Weights of a small mixture-of-experts language model, trained from scratch on English Wikipedia.
Size: 10 layers, width 192, vocabulary 19667.
Experts: 128 experts in each of 10 layers, a sigmoid router, a shared expert of 64 neurons.
Training: a variant of Adam for the experts, 6496 steps.
Below are experts of layer 5 (counted from 0) of a mixture-of-experts language model. Rows are named gate (a neuron's input weights, with its number), up (a neuron's input weights, with its number), down (a neuron's output weights, with its number) and show model dimensions 0-95. Each number is 500 + 25 x the weight over its row's rms, rounded and kept within 0 to 999. Numbers have three digits each.
Before each expert's rows: a language model's description of what the expert responds to; "gets" lists some tokens that make up at least twice as much of what it gets as of all text. This comes from a sample of Wikipedia text that the model never trained on. Tokens count by the router's weight.

# expert 61
What it handles: List dashes, field labels
gets: "|", "-", " |", "\n", "=", " -"
gate0:495467490517542500474483523515505519502503515514549501487499489438451494508526486439546434493462509525476486505501517529479459517495464473505499552493502463488489516484459522545516495489484503521463482508503532513482495477540480493555503540449515492467561475469535507493497473497487541517
up0:519523498469516514511503526549514463499510515530520489522489455488504482472516506445556487522504525488544495468438556509463503508503521514484456509476554475500487512453483526512581530524501488526547543523506509529512549489490484471474522482463484536502479455534501512516505473490491503475
down0:549533523486487511501519480498480512456502518527514482531470501550510552486494492502523500449496498508507473510454534507524519519482552448488466506534506467494529479519457512449488484527524505463499496505495529480523493458474517503437482452547521482539539500502484511538545524488497481496
gate1:489529496505501518492520486467506532483479514492507554519489550493491512476514470503484536476580484488475530452465458503500482470473488491498449479526493478533534523529489472498555467504466495491475483473507523498527503495512441491510511495535507462497502474525462477497545506550493500479
up1:471482465565528489488443526479542515495495520539468510481478504508510507505479497497483515501502498482504549521492539500500517493488482503511498506484502477529522502569495487482556449492459476489471470519471505487567483511490488524517496522501486483473524485492513480484542529533477500515
down1:466513528507532551460492491454499494514509460490489519519539537523500514538479501510495490443490485503505562506505496533509516501453484501458501489487480522531522466508519477514514531510504500527509480466542489568514539473505535400477480524502511463526462483493501510559497533535487485485

# expert 12
What it handles: Nationality and group adjectives
gets: " of", "ic", " American", "ian", " National", " World"
gate0:530499500473449486523535482524560498531509428518476511496489493510466515446488504447492538484484516472528483512480488442491507538511503490507506518522482522534507493474532510546483510473473496488485504499537476510484458510516456524515509472467444484497443521497505489483493460502543527491
up0:499499485493493495512477471508515493494484456508493475506485545486465484461494515529500538491578488480551508469518473503514533499490510475501482549484458509501525475504523528534492503437486490486508530529497492499496473506495433534522498465469491509509492485540502490504508456506504457491
down0:506500477501496499522486501459487528500500475511514457551487526537460497493539513519477497509520478483507498539480507452478500534477500492492509473472509486463532478573468518545465508499541477500510495529487514499550506498477487495495504476471534503496501515518500501531499504488464486507
gate1:519492520457462499521505530522451491480471545516481534548508489516511488505484484420482499526485493506515482467505537498544495494499497518500483533526491487461451508517501488506476511475528459519518501501460489480521527455512483480460492480517518526441472529483456461473491510521513529533
up1:512542475520450508515530495521480513486505522510509513524506524507492495491496535462501557500478483535535499481509492485481492499487477509497466481519486452462460466544524538512488520466538491486500492496494496474485477489472474481508489481485512495469506534459511458488483493505512512524
down1:530461453504476468479505526467516500528517493524499503426511532486494459531498516516494512480470472539529497514522488526482486541495485473528504507447451521466501492533507492496496498510510495493494502517497464542516517472463471531533464503498480492477530514501495490500509487500462476516

# expert 17
What it handles: Quantifiers and connectives
gets: " as", " that", "\n", " of", " all", " and"
gate0:516504477528509525465489496499529468515515478482520449525504486491562511524479476524576539513477512505453503480554510499508472505537515504426500501478486519469450530508512539484518518510491535499497475483505487549497492530492490478506509558457529536448458534511465477554471480498475477485
up0:472498528517509484513525455516503512497499546540507534481551496527511517459507493463495493540531510508485489512485459496467494490497484465506477471480534492519470524521524479517460496537534480502525529443522500494502482490495497524458474495517463506512518449555546529477501463517537508486
down0:525524501519478466497514518530487541512515492498521452488492524503458524463478498521472476519488487502467515468522501484513523495441492502503505476500511516469547515543509488477533489474480491495516484495503495507509494452481494622505483538485466479488493494470510480504488531498530550518
gate1:547526521460494489489490517555457529484495503483507501495500478508468518530492510487508494550468479455520496528506503449488568539498494467509471490576520477507515526517512480505473485493513450491472498488540529462517509493532504498551511556506486527449504515516465483510483498455526454475
up1:468476502493537502495497537482465495509477534486470512500514521492588499543500514492474492512473539531477521478482508497517513483512519490503531512505510452496492447445491512503541535513450509514512468524466502471480479524526442506497566485493501481514512496500530510497491508456485492528
down1:487495525459511476481506519550532521526509504521478513496473487533486486522501529480509478459529482494487495504500530489505479473513511523458463507501462458491446483478486474483532518476493510482498514492509491516441429515508506518480501513472485552482490524523480497505516502523473469462

# expert 30
What it handles: Word-initial single letters
gets: " M", " in", " m", "M", " L", " b"
gate1:553451503488522514461528507571527523446492500505516500428537486455486522517518459505534489491481514493466526500509511444462501524545511506513507479498489503506548542538542511497514497493464487543482491514490477472507476509470511499531519511463481495506469492523517498515474464479532468483
up1:538478471518505487513488489542501490495463483476518510507519510504473487430528475488492478444530511506511486496490490490494471479526566494483525486502496513549504465483520513499500525527515482519494478552511444485511477500450473492459511548529464513505469484538522477507499479510530518476
down1:476501539487540480501503483488510513487533513484484479512459439524517513462541466497432528511494509535548507488493460492512518555521534522485517539508475499521507490485537506484527506493498454522497478479473480516481502484541457476447475521534508527501476456486487508505526471485482475520
gate2:501465518509494520497477512494514468498505518479539483444485492514499545480480544500488503465485502503479479517482489505514476482466501502498509489485506494541483489506527513479443538489505513530489502542546501508533487510502540500489519503527490487471528500511528462480528476464518530473
up2:477469497512509488466452490502549455485495519481528483469508484526517507488463499504493500491478533509469489534488482473564463485516466474461486520450491480552468517492531517501491519450465523526459483502538496535507527563486532542529542453522515515487517513535543449480517487484541533477
down2:456495464492474538538505501474478504495511488466525517554455498496533527519493476492456480488526453536456489517519504483535477562503483482494519511485473559528483491538525475494474497505545498515534483514522501490519546493501483496529505478484488519467529475482534465515509563502495477477

# expert 53
What it handles: Location and time prepositions
gets: " in", " at", " In", " on", "In", " of"
gate0:475503493478456511552491502475512502467525534481494513511519539497463525470524485461473542496543526504503511492485486497503514465482444459471511514464464501505478504546461485465519438503475513508490506509491506498446503493495433537522516518531461547516561499498493550482521472518461527546
up0:518495480529497523504484512503456514473480562469514570513468525496536506460490497479465495506508488477530467523470503435488472495494483463459460513470493498501511504513479464464443523505490529535539502524500511482472498501523511520469495535500484515472531496520495494479513472497493502474
down0:485511518501484533526463499501542512519471491494448479492462475503484508497483535508509528508483502526476521527471491528510500511477458489473515504495456479532526499496500537522462513519452506541472466504494500519468461481508540450549509519505479479506535552484511510508470434509517488466
gate1:479517495511511511510516501489493505471504512524499534521492518527482524470528495477485542474560497487507488490443483514507460468488491485489521472463475480509501528473510506485541506463500530499499478483503507511474528520515496480538514482495465509461514528513500484494481466492500534533
up1:525526509496483505509548480454547461480529464498484529512512477510482524509537493521497505479509495505516523488466454485492502442501493480518547529513446537531472490525517546505499509512490520491503474508513514526470493511496482487517492475512464464533491517505485539478485509534541510549
down1:504503519522456499497464538477467517523499491477500484518498477489486487515505475565487528555508490493525532529482462514521498451474519472534487492450534481548516458502521495466536475479514534509509507527481526509534520477487476435503526512512479505525486509512468521467480464488511512511

# expert 7
What it handles: Dates and release events
gets: " in", "\"", ")", ".", "|", " after"
gate0:536505501492524521500558506531500476467497489522519524488545558495439494501502496512471469520494443518510486486502445492518518497462470492462442458501497482546504498492464432537486497533530492501460478541505473495466455519501474489525514540474523503511525492489495470524479474486531504500
up0:505474520481502534513490490480472498532486506495462518514536484466524518494477540516516478513510508499481546506503524523522494537525529533507543494514523499486474493517535483469453491519465510511507490471482519511523524472504535509472481462494465489500479547530456524502487561441485517493
down0:494498477510519545527516487508505469495453502426472514540474503517460485526514530479501480465524524517474509512480482490504505515466526446477515483498484519549496499537555520532500499488487476484515500486478496482500543532464501588510501494493498523519499531540480507449522492491515475470
gate1:498506475507447515544548535498516515479464507504478498507534546531518497490526513473516585468467453501454534490508514490483485500480488454494532497528529481480497470454517505517468540473498487492494504480516524509483512470521475494498551551470513509463505506518526540497494494521525512481
up1:468525513520481537468483515511511473514502488496504530489523532519444491494541517497495499503489423513530512478507486491511516493493477493462510528507532485493504485466502538493492544472486496536501503491543525488531497511484496479502591537499492515496498493542531524491480497452466472453
down1:557491442497497523482512535524518472477526527523487533513484462491495492492519509489475488467536489530459507471521512496444504513484489475481490481519479488544468516544486468491458529514505484496496474492485466492458536527503498476526476554542471499511531535482499485523502502465497498494

# expert 0
What it handles: Line breaks in lists
gets: "\n", "-", ".", "s.", " \"", "ed."
gate1:498498527475462504501492518528494514498489471496522509481513470499568503509495494502505482515475500485463529568522511471461470477546507521524480512529479476435505507467500530490503520517518524473511508490507493502484531525501527489506467479545519503521501521499487523508511457502561518500
up1:469494462471546483544522522542501522491512496494538479503501504461507486493511555496497516481508529478523474517455486529466520537485502459535503490518454524484474513521490468498489551515467492484508515533481477494514502549508486470484481507512480503528512481534534506549479480501460494482
down1:502463472506503495495499518497505531475498474518482495493490459501494509492498471491449515534502499486512545536485493488500513535511468522479547502451469500523495544487459493520510510495526474537476443530471469528494535516510530456492485503503503477476536521471523481509508489494504519482
gate2:483513565510504518501463530539473483489496521510513535534482455537512522547477499493489514494482470454501488496534500518496481496478527501497510480445458497499479483477516518486499492525515507537503529462546465492539502475497504470485518492514487484504484496503522510498492547445543455495
up2:471539503521554448517496539539432499487505512521533491507499473485461485499513489514490513487503558449529497518505467542504509506476496485506509503500507530482491495524496498484496503500495482534470527464506503482535491505511482551486532546517489479499507500492524481536450528472519490476
down2:455514514508500498519530500532480521495509497528479472516493467497466485533535455507444515464503494522528512494521448486524526498490474514477515470462514468489496524522531511539498513481515539531421452500480506518514479509522430500462505516524499510471507517479521484511504480522486492516

# expert 27
What it handles: Word-final pieces
gets: " and", "ing", "l", "s,", "ment", "ation"
gate0:512480489523508465544501517483459466435526530479484485517511490493504524506529522481511476564505511495513463499489486515514503513541490503509485502558505495495527495526549517552524515498502474476499506484461488488521537524517463502523508527501510499447517517510473496502477480533455480533
up0:543501514481550518544528513484470483523486461497488493503481512486554473518500471478512509463506480506465495500520526471495499524517531506491513504511473504544510527448487488500501526478502488465486472460507491504495530509539483485497508524515482492547508485540481515517469503529474459549
down0:498477485478512466517492506492487521491509522487531540527492573477499513484466454546465497483530522530542506484485473483475489491525476549563532522517539512515495543509504497518457489531517500519534493503477526538510539506457514521479483537465455480514540508477495488510473504516469490477
gate1:540513515543498501488532477529453498482479484476492538484539490507496538515476466471532457565520488500458521526501482493472490531532518481515503500461447462494479506519505553485483543520488504519486477496514503474501534524513494507464507503521484472518506548549511504476480506493519546469
up1:521527481524469468485523493508486514479513537465515442504490490521556524474506524503509513565518509479517509518502471506488476499527476510579463481506507473524511533495533484468511520529523498534495510464503462481524512517506521475489475528501508492534529516499553462510505499506452480463
down1:484509475524491494512499471509486499489527547502531445460499489533491499553516507495501538503506505521559478518536500484460488471535485484473468475507507541525498474528480484480532489528545485490500482468493477479474447519483500538496495530504486472514520467538518479519541490501521472516